{"init_std_qkv": 0.0162, "init_std_up": 0.0162, "lr_mult_o": 0.949, "beta1": 0.95, "lr_head": 0.0335, "train_tokens": 339800000}
Below are experts of layer 10 (counted from 0) of a mixture-of-experts language model. Rows are named router (the router's row for the expert), gate (a neuron's input weights, with its number), up (a neuron's input weights, with its number) and show model dimensions 0-191. Each number is 200 + 20 x the weight over its row's rms, rounded and kept within 0 to 999.
After each expert's rows: a language model's description of what the expert responds to. This comes from a sample of Wikipedia text that the model never trained on.

# expert 14
router,201,206,247,164,184,222,231,192,212,205,192,142,160,210,194,227,220,205,188,159,176,213,195,214,170,184,177,192,205,213,208,216,207,211,212,182,198,209,193,213,212,201,164,206,198,195,208,238,180,201,191,226,197,194,210,234,182,196,216,207,184,227,180,218,228,201,197,179,160,185,207,204,209,154,194,193,173,209,177,175,194,190,202,193,210,210,187,211,202,175,159,191,184,208,194,189,217,194,209,182,180,219,233,199,221,191,206,225,220,202,240,211,175,194,163,155,210,208,189,207,217,193,161,218,178,177,193,203,166,213,247,193,214,176,215,212,219,206,236,202,187,178,197,205,207,209,196,197,210,206,219,206,193,177,265,161,189,180,181,228,201,189,219,215,188,212,195,222,178,207,223,206,208,239,233,194,213,188,182,214,195,194,181,203,224,188,214,248,228,216,211,188
gate1,205,194,198,203,230,228,219,190,155,167,215,209,154,228,215,192,208,195,203,225,223,189,192,221,201,201,218,222,198,191,220,210,165,231,194,199,213,174,223,217,201,215,217,218,168,200,167,175,224,190,214,194,206,238,206,211,183,167,188,169,208,209,171,228,216,192,196,202,172,190,221,176,180,233,192,214,202,192,204,182,176,190,196,224,213,232,234,186,202,175,203,182,202,198,155,206,169,189,170,218,213,182,188,195,221,224,231,196,198,210,216,187,194,240,167,176,176,191,234,226,194,208,194,216,235,209,176,235,209,203,181,225,191,181,166,224,189,193,213,205,184,174,226,216,203,151,211,194,220,211,241,173,221,235,215,202,206,210,217,192,163,211,205,196,166,191,167,181,219,192,213,223,209,204,194,251,203,211,192,212,181,200,217,181,183,188,218,195,212,176,194,189
up1,210,190,182,206,189,206,192,184,192,186,209,213,196,174,205,198,190,220,237,178,220,193,251,218,194,229,175,171,199,216,202,152,213,210,194,191,212,210,198,180,215,198,196,190,231,219,189,216,157,217,191,214,172,190,207,218,196,209,184,225,213,190,187,188,199,193,185,199,220,165,202,169,204,161,206,214,211,195,204,196,223,187,236,190,151,173,196,204,220,221,187,201,225,163,195,246,199,202,235,236,242,185,232,181,175,223,208,247,188,217,181,213,202,219,193,202,235,188,200,202,241,205,188,195,190,208,217,200,199,167,209,178,253,172,205,185,190,239,197,235,219,173,199,209,220,187,195,204,224,219,165,180,204,229,192,201,218,203,162,209,207,198,214,190,203,199,236,193,203,208,216,184,209,221,197,181,162,217,182,230,181,212,218,172,217,177,213,196,212,184,234,201
What it handles: Decimal points, slashes, hyphens and digits inside numbers, coordinates and units, plus list dashes in infoboxes, e.g. 71.09333, km/h, ^{.

# expert 13
router,186,240,213,190,189,184,219,175,208,175,187,202,188,196,163,220,229,213,224,193,191,209,190,207,167,204,235,185,178,173,229,195,207,177,213,162,192,224,207,202,175,209,188,233,211,217,191,209,214,257,216,206,208,190,202,245,186,174,203,228,191,230,235,194,230,197,235,165,169,198,212,214,187,191,186,224,184,222,199,189,213,194,179,224,202,236,215,223,177,182,173,216,186,231,200,175,227,200,204,198,205,217,197,184,190,174,250,201,238,179,199,201,189,199,159,187,203,203,179,202,198,183,156,229,186,214,200,230,185,231,215,240,209,199,244,209,206,177,215,192,214,200,174,194,232,183,197,180,191,212,221,208,195,179,221,185,202,203,184,230,178,177,233,200,185,158,190,203,224,199,203,181,187,191,231,227,219,225,211,174,179,207,187,193,205,187,209,211,214,186,210,202
gate0,183,141,208,201,211,168,153,224,198,150,200,197,229,189,240,187,221,227,179,182,196,179,184,177,205,167,212,195,183,178,179,193,209,210,181,198,263,207,227,217,194,225,214,218,199,209,170,214,203,223,202,198,189,167,257,202,214,203,176,197,200,197,197,194,214,195,189,200,165,167,197,203,196,183,188,180,210,213,168,175,202,197,200,202,186,168,176,220,206,201,208,184,193,184,203,200,179,198,180,197,217,183,206,174,239,198,219,175,233,150,187,208,191,237,208,216,206,196,181,219,200,198,162,225,185,175,191,230,183,172,212,220,251,204,203,209,182,212,206,223,211,220,204,221,172,189,209,210,217,217,187,186,181,187,189,200,186,182,216,205,203,215,178,197,220,174,243,189,203,201,202,219,216,185,182,202,211,246,202,180,226,193,184,190,203,187,191,179,196,222,236,185
up0,198,191,202,209,205,226,179,198,162,179,169,184,197,162,181,173,198,210,205,198,215,208,193,216,201,203,172,176,165,184,188,184,191,197,213,211,218,177,178,205,200,208,219,186,208,185,263,205,187,228,220,188,198,187,210,197,207,206,191,197,207,207,193,242,180,165,209,180,203,206,234,183,213,203,244,177,217,182,223,192,199,172,187,219,198,187,197,206,198,186,204,203,149,191,173,219,198,212,252,186,195,217,205,222,213,178,188,232,217,189,207,182,216,201,229,180,194,243,201,212,193,206,188,221,179,187,166,227,209,209,202,201,179,230,177,206,196,207,177,207,191,225,199,190,252,178,198,215,214,161,207,216,172,228,242,221,162,231,196,188,178,154,204,209,219,209,206,190,177,223,153,219,193,211,195,205,219,182,212,200,225,198,186,212,244,217,222,197,193,207,188,155
What it handles: Commas, periods, closing parentheses and the == marks that end section headings, as in "Honours ==", "Television==", and sentence-final periods.

# expert 3
router,191,205,215,191,156,214,211,187,194,206,203,169,198,185,171,224,209,188,218,190,176,209,226,247,208,200,213,184,168,181,188,193,206,206,215,188,224,210,241,208,186,198,188,214,170,223,219,232,182,227,199,195,168,216,182,225,185,194,215,183,205,200,201,194,206,181,205,195,180,206,216,214,228,198,173,208,203,236,199,192,235,200,208,223,204,207,239,223,214,173,186,215,179,208,201,170,195,202,208,185,225,218,235,179,232,200,219,257,235,166,197,153,186,173,192,182,219,184,169,196,195,195,183,212,187,202,176,194,189,217,210,202,182,212,211,201,150,198,215,173,203,151,201,226,184,182,197,176,193,206,218,235,147,178,210,179,195,190,187,217,208,194,206,172,233,198,193,255,191,211,210,198,180,224,208,200,201,222,181,176,203,182,191,163,219,186,216,233,226,202,211,207
gate1,192,194,181,216,206,223,220,188,167,147,230,228,159,199,203,231,193,190,209,217,217,218,211,194,208,205,180,171,236,190,209,207,197,217,197,211,214,209,230,188,227,206,181,222,200,202,157,244,222,189,195,195,178,230,203,200,178,194,202,180,182,208,164,216,211,216,185,172,172,209,207,195,216,209,211,220,214,175,234,199,196,189,170,216,202,230,214,196,208,218,228,182,215,185,180,208,213,164,197,208,192,200,213,198,210,190,209,189,201,209,229,163,220,236,176,204,191,195,227,232,195,215,176,204,205,206,164,199,193,191,205,233,189,202,180,206,196,204,195,242,213,187,232,218,211,172,208,182,207,215,227,177,211,212,226,225,207,220,199,151,212,209,205,208,177,179,207,187,165,232,191,227,170,219,200,207,192,221,176,193,178,197,250,161,189,184,232,170,200,159,220,164
up1,174,206,207,197,209,214,202,191,190,194,218,223,210,156,224,227,184,229,225,157,197,200,225,217,208,185,199,181,185,212,205,210,235,180,189,179,215,230,191,201,221,182,217,190,210,191,196,214,163,217,203,179,170,176,219,226,170,206,162,218,229,170,181,202,176,204,199,214,226,191,207,168,198,173,196,221,184,181,194,183,227,191,224,204,158,160,209,216,203,199,173,233,205,192,193,228,201,163,213,219,247,208,217,201,192,196,176,218,200,194,181,201,194,222,210,208,198,175,198,198,230,180,178,193,200,230,194,195,201,186,237,213,234,174,218,186,228,233,180,223,201,174,202,194,250,182,209,172,191,208,165,208,203,228,190,184,188,224,155,184,217,205,199,186,231,169,212,186,174,193,201,201,193,193,184,163,199,207,154,236,193,207,214,182,204,180,201,194,212,203,246,195
What it handles: Inner pieces of English and Latin technical or scientific words in biology and anatomy, such as k in ankle, ok in cytokine, ric in extracurricular.

# expert 1
router,188,224,232,179,183,214,218,197,228,210,180,136,212,183,156,206,256,189,238,219,206,195,207,201,184,171,204,215,194,199,190,185,234,210,199,180,186,192,219,222,163,183,195,218,229,223,198,219,178,196,216,209,204,234,196,233,180,198,217,181,185,206,209,188,195,182,219,203,182,212,203,229,214,175,185,207,186,211,182,180,188,208,199,189,209,212,226,221,185,154,179,217,187,197,202,190,211,184,223,214,222,225,206,226,226,193,218,204,209,199,193,180,194,194,202,164,209,173,193,194,185,182,198,229,201,209,154,185,201,214,212,197,188,193,227,205,148,217,206,183,219,192,147,207,189,192,167,158,201,217,209,234,207,174,190,195,217,179,172,213,196,173,210,189,186,188,172,201,202,214,231,151,191,219,196,217,193,212,164,195,163,172,227,190,224,209,234,205,191,208,215,202
gate1,221,184,178,222,209,199,195,189,189,187,208,210,152,200,176,191,158,209,216,212,215,210,196,217,215,158,195,181,208,159,246,197,175,212,216,209,179,212,192,207,186,221,201,249,185,203,175,194,212,186,234,188,212,235,178,217,178,210,186,187,195,168,171,239,217,223,187,189,170,225,205,202,211,201,204,214,226,206,202,187,172,210,194,212,218,213,199,215,211,203,222,163,205,184,189,190,166,174,179,226,215,230,169,209,231,201,210,208,186,196,197,223,251,210,187,186,217,190,204,220,212,224,167,232,203,204,184,201,176,202,189,242,181,213,175,202,198,187,219,208,226,198,203,211,209,187,200,211,245,190,200,192,231,220,209,232,160,190,164,187,183,186,170,223,186,197,222,215,227,185,226,218,207,210,200,186,210,224,175,193,212,195,246,159,191,176,200,192,241,196,209,216
up1,191,190,206,226,182,203,198,193,165,220,212,221,205,174,216,190,211,219,211,193,196,227,226,235,231,218,188,188,199,189,176,195,213,186,134,157,203,212,170,198,229,172,186,167,192,207,181,214,165,204,201,198,242,194,200,244,195,210,178,234,180,173,208,208,195,172,192,242,192,180,216,181,204,181,170,207,180,202,185,250,221,181,213,205,178,173,179,198,193,203,190,188,197,190,194,233,201,198,214,201,239,182,228,166,187,197,212,208,198,193,177,195,224,244,203,217,216,177,193,204,235,190,191,221,182,216,231,196,214,173,234,191,227,165,192,177,200,216,187,176,207,170,173,190,215,155,200,174,221,225,185,190,191,214,171,177,190,205,197,200,202,212,204,176,229,196,214,205,191,178,222,225,177,176,201,169,214,179,188,237,179,211,215,199,199,180,204,211,185,207,207,215
What it handles: Mid-word pieces of South Asian and other non-English proper names, such as n in Dnyaneshwari, wal in Jwalapur, ur in Latur.

# expert 10
router,197,210,224,166,194,213,200,168,221,183,191,178,185,216,204,196,217,251,204,188,185,205,191,190,196,225,196,177,190,198,195,197,212,165,210,178,191,211,200,259,202,179,188,198,231,215,200,221,176,201,212,225,188,223,206,201,214,166,211,209,184,195,221,195,216,214,204,186,186,211,203,200,233,150,206,221,191,215,171,190,204,194,172,181,222,223,204,230,206,181,195,211,200,197,230,198,227,229,221,194,218,196,227,220,228,186,210,191,238,198,203,200,201,185,177,166,234,164,183,204,190,203,194,218,202,217,172,225,151,217,226,211,193,189,218,212,184,167,201,165,187,158,213,220,213,162,178,176,236,219,207,197,174,204,207,183,200,201,154,227,198,211,214,168,193,157,198,207,214,220,163,196,188,216,208,222,203,211,150,170,212,204,189,161,220,175,197,202,191,202,219,183
gate1,197,196,186,180,184,241,233,219,192,171,177,161,130,241,218,221,219,216,228,162,237,194,207,198,210,183,217,188,212,186,181,179,183,228,193,223,201,210,198,186,188,219,170,245,198,212,168,197,200,199,218,196,200,223,177,201,193,234,201,234,198,204,207,201,220,223,189,183,210,209,201,187,172,187,190,217,216,210,208,190,170,203,219,223,219,238,226,205,217,201,200,160,215,217,168,176,179,187,199,209,198,220,189,200,206,220,193,207,185,204,210,183,234,235,165,193,163,181,222,199,220,230,194,224,223,197,179,220,220,183,190,222,177,204,186,222,196,193,190,228,192,188,216,203,203,181,181,222,227,199,249,159,213,219,174,217,214,204,209,210,187,211,176,210,201,161,190,196,228,217,197,203,186,236,207,201,203,247,212,201,184,207,228,195,191,184,214,186,215,177,214,207
up1,199,180,201,205,200,200,196,192,195,214,209,214,171,159,207,204,218,236,219,187,198,198,221,208,198,220,206,173,220,196,184,198,233,189,178,174,211,207,179,179,209,204,187,161,234,220,181,213,205,203,183,175,229,201,202,233,185,231,177,240,177,185,203,172,171,201,187,229,235,191,205,198,223,181,184,232,215,205,197,195,218,185,232,221,153,169,205,198,210,208,175,202,233,195,185,219,214,221,221,239,242,196,227,205,196,209,205,231,201,205,185,216,167,233,201,202,202,196,212,222,226,175,178,199,169,206,209,236,198,172,202,185,199,156,180,167,196,205,171,217,210,190,195,215,223,164,171,199,252,192,192,178,191,209,209,181,195,204,189,179,206,203,190,188,229,180,197,237,190,194,238,163,204,203,223,192,189,184,169,225,183,230,172,178,211,184,220,180,167,188,201,204
What it handles: Years, numbers, "the" and "all" after in/of, and words like South, New, century, especially in census statistics and birth dates.

# expert 12
router,197,249,224,197,181,196,218,175,210,187,158,192,188,199,205,223,220,215,207,193,183,200,184,213,205,206,208,189,178,186,241,181,233,177,208,171,220,226,206,215,182,182,169,213,226,222,219,222,188,200,199,231,187,208,225,215,211,187,225,212,200,224,214,188,194,171,201,184,193,163,215,206,200,181,192,220,192,224,188,183,180,178,204,197,251,240,193,204,167,188,178,187,191,241,220,200,210,225,184,197,212,199,211,214,250,186,210,220,221,193,196,177,174,192,183,183,213,207,207,223,180,188,198,255,207,210,185,228,207,219,235,215,195,194,200,186,181,215,224,199,203,196,219,208,205,171,166,192,213,224,248,214,208,191,212,195,211,185,168,241,202,192,198,161,203,167,198,217,195,211,197,206,156,232,198,228,216,223,173,175,172,215,224,164,222,179,215,218,214,173,208,201
gate1,199,194,168,188,194,208,210,189,193,183,206,221,151,191,206,213,215,218,201,195,223,223,217,209,208,222,219,187,226,192,198,204,180,214,187,201,185,231,213,202,208,203,194,252,190,183,171,207,235,191,217,176,199,213,190,193,163,176,221,210,225,196,206,238,197,221,206,175,197,200,220,204,191,237,204,234,199,210,246,197,174,210,187,203,197,242,206,190,199,217,226,182,244,229,150,177,190,176,217,187,204,206,179,205,217,192,161,211,213,225,223,185,228,236,162,188,176,193,233,227,181,221,192,194,209,194,174,231,178,212,192,204,207,219,193,244,183,195,212,236,202,177,209,197,195,164,177,205,242,189,211,172,209,221,204,213,206,210,178,205,178,219,184,222,198,199,196,229,213,208,194,217,194,175,207,239,235,217,192,180,180,175,232,170,199,185,183,199,209,162,204,172
up1,204,179,212,183,166,206,218,165,212,187,227,209,196,183,207,199,186,248,222,172,209,197,243,198,164,229,204,188,205,195,206,193,228,222,175,186,217,203,201,186,222,206,195,215,162,195,157,204,183,214,167,165,204,216,190,201,212,179,179,241,212,194,195,199,170,189,180,223,229,184,205,168,224,175,192,248,211,220,192,209,218,199,194,193,197,186,209,196,211,217,175,191,220,189,158,228,191,183,198,210,226,157,243,216,158,175,206,201,205,202,182,222,188,209,215,216,225,195,207,188,239,203,183,191,163,220,194,211,201,197,237,180,219,162,197,168,181,217,190,213,214,179,205,179,233,182,187,207,242,201,201,184,166,233,193,201,189,236,187,189,216,202,207,185,207,182,198,219,195,181,196,214,196,172,183,187,194,196,173,216,173,206,220,161,225,173,204,206,218,204,211,176
What it handles: Articles and adjectives opening a noun phrase after is/was/as/played, such as "a", "an", "largest", "vital role", "his career".

# expert 11
router,193,214,223,206,173,229,218,174,222,189,179,176,188,191,173,222,209,237,213,198,185,203,212,220,210,192,206,190,192,202,228,181,222,182,243,183,179,221,221,228,180,165,167,223,201,220,225,220,214,226,215,233,185,187,217,204,215,186,204,206,186,213,203,203,200,186,232,178,190,192,227,241,233,174,180,208,157,222,199,201,214,171,178,216,216,220,198,218,168,156,186,208,196,214,238,173,226,220,210,199,207,223,198,210,233,173,230,217,229,207,199,179,191,162,182,189,232,203,191,227,190,196,188,223,177,217,168,225,196,208,218,210,181,208,222,217,179,183,226,186,209,182,183,204,228,170,166,171,211,237,198,220,188,175,208,188,196,189,158,220,203,201,217,192,217,175,194,231,196,217,196,212,173,230,212,221,226,228,184,195,194,189,219,170,217,183,212,213,210,193,223,201
gate0,217,168,216,187,204,206,168,205,198,178,201,194,188,175,226,197,197,233,190,209,188,176,182,189,206,198,241,177,206,185,211,174,203,199,199,209,228,211,193,252,179,208,252,206,190,195,239,214,200,229,218,229,208,174,236,199,223,204,201,200,183,215,206,207,182,215,187,174,177,166,242,193,227,230,191,223,188,182,216,209,202,233,206,170,197,206,182,207,190,184,169,212,196,185,181,180,159,218,221,205,205,191,197,167,215,236,179,217,208,159,171,189,179,225,217,202,209,192,188,194,222,192,191,210,178,227,191,190,216,158,235,224,201,213,196,222,176,216,197,212,223,218,214,218,199,203,224,181,220,201,219,183,168,197,184,215,197,196,231,200,204,196,209,158,202,196,244,198,190,196,224,198,183,195,194,200,213,227,191,197,259,200,266,196,220,186,195,191,184,211,218,178
up0,175,158,182,194,215,195,177,222,184,184,198,179,205,182,184,161,200,225,171,198,195,218,175,196,237,202,200,160,164,189,187,202,183,202,196,240,227,179,214,214,181,238,239,169,199,209,228,233,184,209,213,202,195,214,220,184,228,227,191,209,212,229,175,232,193,169,185,160,190,200,220,197,225,184,203,198,221,190,184,199,222,185,215,200,183,175,207,210,161,203,212,200,177,160,186,220,175,198,243,217,175,204,186,196,229,200,166,212,206,204,216,186,214,228,223,197,183,207,205,198,195,177,154,194,205,201,164,206,176,183,218,209,194,207,193,211,178,227,195,202,173,204,205,188,239,192,193,211,200,196,216,196,171,221,181,247,157,185,190,186,165,223,210,208,236,194,198,206,180,211,200,181,194,218,176,224,225,193,192,187,213,191,234,214,226,228,183,182,197,232,178,207
What it handles: Ends of song, album and episode titles, often in quotes or table rows, plus prepositions like of and in, such as Beyond, Endless, Assault.

# expert 4
router,193,215,224,192,168,226,210,172,221,175,179,165,198,192,171,220,203,233,211,200,184,204,194,210,213,186,222,195,187,204,224,181,223,191,244,186,181,216,213,218,178,175,173,227,204,222,228,225,207,226,201,238,181,189,216,209,210,186,191,211,197,207,194,183,203,183,230,180,184,180,223,234,235,179,182,204,151,225,202,199,231,166,167,210,220,216,205,222,176,164,186,215,190,218,235,175,225,218,204,215,202,228,211,219,231,166,228,222,223,200,193,177,181,166,191,180,228,194,204,219,192,179,190,212,185,207,170,238,202,211,216,200,181,208,227,208,173,185,216,190,211,185,183,209,227,173,170,173,210,239,212,211,179,184,197,190,192,175,167,211,202,195,216,192,203,172,199,237,205,222,208,210,173,227,210,215,236,225,184,202,181,183,223,173,221,192,200,198,209,203,226,212
gate1,226,190,169,218,232,205,225,196,200,184,173,213,155,200,204,219,212,198,185,197,224,204,194,212,216,202,229,205,199,212,191,208,181,238,199,180,196,185,202,196,200,202,177,252,186,211,173,211,235,206,226,167,202,246,178,193,190,214,175,206,206,187,201,226,208,208,229,179,201,238,220,213,156,224,203,213,231,194,201,204,166,206,174,201,185,222,215,211,203,215,240,168,208,193,155,206,173,191,230,225,211,207,192,225,206,200,196,210,191,195,203,193,193,220,196,187,184,196,232,218,208,216,168,215,210,209,181,252,206,189,214,230,201,211,169,209,203,171,223,193,187,176,204,192,191,158,210,174,233,236,233,161,196,229,206,221,224,189,186,204,196,184,202,202,197,191,209,188,222,210,180,206,211,173,195,222,186,248,167,215,196,205,212,151,188,173,214,200,201,165,208,223
up1,199,199,191,208,206,189,211,165,201,203,221,214,176,204,214,207,206,230,210,192,214,181,201,181,185,192,195,213,213,225,189,154,198,209,172,203,214,209,175,199,213,200,188,177,195,234,201,222,166,215,205,191,206,182,210,214,198,211,178,212,228,175,184,180,188,182,202,236,234,179,192,186,175,176,176,204,183,206,198,224,215,175,201,194,162,180,226,208,181,207,183,236,224,194,202,243,187,202,182,235,236,188,212,184,194,200,212,231,169,185,165,210,186,223,234,216,227,178,207,203,229,201,150,219,190,212,197,222,215,165,173,194,230,171,201,171,204,224,196,195,240,183,183,205,263,164,225,174,230,241,191,188,192,228,204,188,215,233,194,189,221,206,201,187,190,172,216,208,175,171,232,200,209,208,198,182,177,224,170,225,214,210,198,179,200,171,201,186,206,203,228,207
What it handles: Clause-opening conjunctions like However, because, when, although; also pieces in the middle of foreign or Latin names, such as Crisó-l-ogo, bre-vis.

# expert 5
router,187,213,221,200,177,214,223,167,224,183,182,165,193,197,178,220,206,224,213,204,182,210,209,218,212,198,213,197,192,204,232,185,217,188,234,185,199,219,219,223,185,185,173,225,195,210,235,236,217,222,204,242,192,165,210,204,211,180,197,209,203,208,190,180,208,204,240,189,180,196,231,246,226,175,184,204,148,214,191,189,227,172,176,219,212,224,191,233,163,168,189,207,194,212,242,168,225,215,199,198,203,224,203,217,226,171,231,225,224,204,193,179,172,173,181,181,230,191,202,232,188,180,183,214,190,209,168,239,192,220,211,201,182,205,223,197,176,184,219,181,211,183,193,207,235,171,175,179,209,232,208,222,180,179,190,183,191,184,167,226,195,196,227,195,212,187,197,228,203,221,196,212,174,232,203,214,220,226,186,208,176,183,218,173,221,187,202,203,218,206,215,194
gate1,202,182,170,203,213,189,208,226,207,186,189,207,145,201,191,201,215,204,189,210,229,208,202,207,207,231,205,197,201,210,231,208,194,209,181,201,213,234,177,214,226,223,200,215,197,181,172,198,208,212,253,203,214,215,176,227,196,189,164,215,196,199,196,221,208,223,214,220,184,218,214,219,179,219,204,224,208,195,208,203,190,204,208,244,204,233,219,169,194,204,211,176,171,201,154,205,194,171,200,208,225,190,149,205,206,199,203,201,200,176,177,187,200,242,176,188,182,189,240,214,216,209,167,203,215,235,189,214,169,226,170,223,195,215,173,214,200,182,225,227,179,186,189,193,192,170,182,202,205,207,240,198,207,236,186,238,207,220,190,199,174,192,214,216,138,210,194,207,211,216,199,189,201,180,203,231,187,213,187,186,208,198,229,154,176,159,214,211,225,166,163,210
up1,213,184,228,219,215,183,207,155,190,184,196,202,201,210,199,206,219,235,214,160,215,200,237,194,184,214,216,202,197,211,173,195,218,199,193,204,210,205,167,210,209,187,191,222,195,197,198,213,154,243,211,191,195,176,222,217,194,196,197,203,206,156,199,190,189,187,191,238,234,202,198,207,198,178,185,245,198,209,198,194,227,169,217,200,171,168,202,191,210,213,172,180,224,188,193,244,187,210,189,212,236,183,226,189,162,213,206,220,178,200,156,200,195,226,210,221,232,189,223,190,214,190,177,212,172,213,238,203,202,164,193,202,208,195,218,187,202,228,178,201,227,164,206,185,255,161,182,194,186,226,183,179,204,237,177,186,193,217,177,178,222,209,183,189,221,175,237,219,225,223,233,211,185,195,180,187,173,186,175,202,195,230,199,200,199,175,231,181,211,205,216,204
What it handles: Table contents after pipes, such as empty cells, dashes, digits and scores in statistics and results tables, plus some passive verbs like required and designed.

# expert 15
router,188,207,208,166,196,234,207,186,207,154,182,176,155,208,199,220,203,237,208,213,169,186,195,207,212,172,208,220,174,199,191,179,215,184,221,194,203,222,214,215,208,180,163,219,197,207,211,224,218,224,209,231,199,201,166,214,181,176,183,203,188,204,189,198,221,195,257,160,149,187,211,226,215,202,170,192,173,201,154,179,194,187,181,218,202,213,202,225,162,191,193,212,198,191,223,177,235,180,219,199,178,216,188,223,209,186,210,218,201,212,183,193,181,171,196,178,226,192,183,226,171,197,201,214,188,189,195,241,203,218,219,210,207,193,215,231,163,212,210,183,235,162,184,186,205,187,201,190,196,205,233,217,171,181,209,187,206,174,179,212,206,195,234,154,196,207,169,238,201,203,212,207,167,204,233,219,239,203,198,180,196,195,185,193,208,199,190,203,224,200,226,174
gate1,216,195,160,185,239,231,195,185,184,193,188,211,159,228,192,215,213,195,222,231,226,189,204,199,204,193,197,235,226,206,212,201,188,203,204,217,205,228,189,211,213,178,196,252,194,215,180,189,224,204,220,186,204,217,185,174,223,216,183,218,184,219,205,213,200,208,185,189,184,200,218,198,202,226,213,210,207,184,226,207,200,203,188,189,176,236,197,210,198,224,209,212,194,228,185,185,207,184,230,203,210,172,193,202,210,236,215,224,209,207,217,173,213,219,168,199,174,189,208,239,194,230,190,251,173,209,147,221,205,203,161,221,195,201,192,242,162,194,200,209,212,147,187,181,193,196,214,190,222,196,219,177,163,195,185,241,194,227,154,213,201,190,195,214,157,187,228,192,192,195,189,210,201,186,188,262,227,215,181,208,203,209,230,205,197,182,229,184,209,179,187,187
up1,181,204,198,196,195,190,219,183,183,193,193,207,193,182,182,216,211,226,202,179,215,216,212,182,210,215,199,169,159,195,204,181,201,186,194,191,198,197,198,183,218,218,179,204,192,176,206,240,146,219,204,218,243,166,206,232,171,226,173,207,225,171,194,179,203,169,215,224,253,197,206,174,170,191,193,227,193,220,192,216,215,184,224,198,174,176,212,193,163,194,188,200,228,174,197,218,193,184,205,228,248,195,219,172,210,173,193,224,175,186,189,221,190,209,204,202,199,192,235,217,234,162,193,177,213,191,235,223,194,194,197,187,220,172,179,181,204,252,162,181,189,190,204,185,231,189,214,203,229,210,204,210,193,214,199,152,186,233,201,174,202,220,183,187,213,176,199,197,202,190,234,187,217,180,191,174,168,173,190,224,168,198,206,170,185,182,211,212,182,213,223,194
What it handles: Line breaks ending infobox fields, paragraphs and table header rows, such as after "Class: Aves" or before "==Critical reception==".

# expert 7
router,180,211,207,216,195,237,226,172,226,187,195,182,180,190,178,215,208,217,227,183,177,209,197,217,186,188,217,182,189,198,218,171,209,194,233,177,182,204,213,225,180,183,178,200,219,212,205,220,232,229,220,229,189,180,214,204,221,182,200,210,196,199,214,176,194,170,233,201,184,187,225,228,228,180,195,210,157,212,176,197,218,179,177,221,205,225,203,230,174,170,183,217,196,221,228,191,226,231,198,190,218,216,209,225,247,175,216,219,234,214,195,195,166,165,191,189,229,210,208,211,205,167,185,219,183,196,153,230,187,202,215,211,178,203,216,217,160,194,220,193,220,194,193,201,229,175,170,172,222,228,228,202,174,187,205,202,189,191,176,238,192,199,218,191,188,152,168,227,196,228,205,214,170,228,212,208,230,217,186,197,194,170,224,173,217,184,220,207,211,197,216,197
gate1,220,174,187,219,210,214,214,214,202,193,181,192,162,212,189,242,206,188,190,208,233,204,198,213,185,242,193,224,202,186,216,224,160,220,182,206,212,187,212,203,189,191,177,232,187,184,172,233,218,185,224,201,204,212,195,199,191,213,186,197,190,194,179,211,222,209,210,178,200,205,195,198,181,255,180,225,212,172,219,186,157,232,200,233,201,230,237,169,198,197,211,139,197,222,176,234,193,195,206,215,204,192,171,185,222,235,190,215,214,225,219,183,226,219,175,187,191,198,234,222,219,220,159,191,220,188,201,231,187,189,176,211,187,189,205,219,195,176,222,213,201,160,198,209,194,154,186,185,228,212,231,168,198,214,187,219,208,223,192,217,164,219,207,212,174,197,197,184,202,213,186,202,196,181,186,219,209,204,186,185,204,202,218,154,189,168,222,196,240,180,209,182
up1,198,214,215,189,202,191,205,175,200,204,196,234,192,194,223,182,206,225,206,171,205,186,216,186,185,232,214,195,178,207,214,191,204,218,164,207,201,197,199,212,218,173,201,196,225,191,207,223,176,225,208,185,222,181,225,216,190,218,198,209,209,175,190,182,210,172,198,217,211,186,191,199,193,187,181,218,207,209,217,200,229,157,224,209,163,194,220,229,191,214,186,197,206,196,198,265,194,216,206,209,285,196,213,200,169,210,197,227,193,219,161,220,169,218,227,185,216,183,222,202,239,199,172,160,179,186,220,199,179,148,188,202,248,179,216,184,210,239,194,211,218,192,197,187,252,157,197,191,208,231,183,206,199,236,203,164,196,246,180,190,214,194,189,181,214,188,196,203,201,192,215,192,204,195,181,188,210,206,197,213,197,218,224,186,217,197,191,213,196,199,242,215
What it handles: Nouns for governments, parties, nations and kinds of people, often after the or of, such as government, politicians, United, republicans.

# expert 9
router,186,207,211,203,184,238,224,166,223,183,173,176,191,197,175,218,217,231,219,198,176,210,204,217,202,205,202,179,189,223,223,184,228,180,235,195,194,217,218,222,177,182,171,210,201,224,219,223,187,219,213,239,187,205,204,203,205,191,209,214,192,202,200,191,195,174,221,180,179,190,240,237,239,175,183,192,152,223,188,193,222,172,171,225,225,221,195,223,165,160,197,214,187,214,233,167,233,231,197,204,197,223,197,214,233,174,227,229,223,207,191,182,179,170,188,185,239,201,191,218,187,188,191,215,191,204,178,235,203,205,206,210,192,209,224,212,175,187,219,188,199,185,186,193,242,177,168,164,203,243,222,216,187,178,200,191,209,185,169,227,200,196,212,182,199,173,186,229,198,218,198,209,179,224,216,211,230,221,183,199,185,168,214,171,212,199,203,205,217,207,225,201
gate1,222,206,181,206,220,216,217,165,208,186,195,209,157,229,206,194,215,199,206,183,217,198,184,209,198,192,221,213,209,174,202,207,168,222,190,199,206,201,209,189,205,199,189,242,191,195,170,193,239,169,200,176,184,236,165,215,186,224,201,208,195,212,189,212,201,215,224,214,189,212,191,213,177,229,210,223,210,191,179,195,179,220,186,208,212,224,208,179,215,199,226,184,205,197,151,192,214,192,207,202,197,205,196,205,206,225,198,201,206,219,214,153,214,230,156,189,192,168,236,219,203,228,176,231,247,228,191,248,215,178,186,219,224,200,168,217,172,163,231,212,214,178,208,196,192,158,195,192,200,204,239,168,189,233,207,230,204,194,186,198,205,211,192,184,194,177,215,194,179,216,191,233,192,196,215,222,182,235,190,197,182,194,207,155,183,151,212,157,225,180,219,199
up1,204,200,199,202,201,209,216,162,199,177,197,210,212,170,223,198,196,209,239,153,207,177,241,192,185,201,205,191,171,200,195,196,219,214,211,196,208,198,173,202,213,187,191,218,203,208,186,217,153,225,190,172,191,170,202,240,178,221,182,207,198,187,214,184,190,181,185,228,189,188,211,185,191,193,181,210,201,178,181,201,236,184,203,208,170,157,238,236,200,246,175,204,219,191,158,231,182,194,200,212,257,178,226,176,169,188,199,232,204,204,172,190,197,211,215,243,207,188,209,214,230,183,188,202,188,209,202,212,187,163,214,194,239,168,196,172,199,234,181,193,237,195,174,164,217,194,210,172,197,195,189,208,199,223,207,187,203,227,182,166,210,197,178,186,232,183,177,190,178,197,214,195,208,174,232,155,203,213,181,208,176,194,204,205,182,172,207,194,197,207,222,190
What it handles: Words inside proper names of events, places and institutions after the or a year, such as Battle, Volleyball, University of, San Francisco.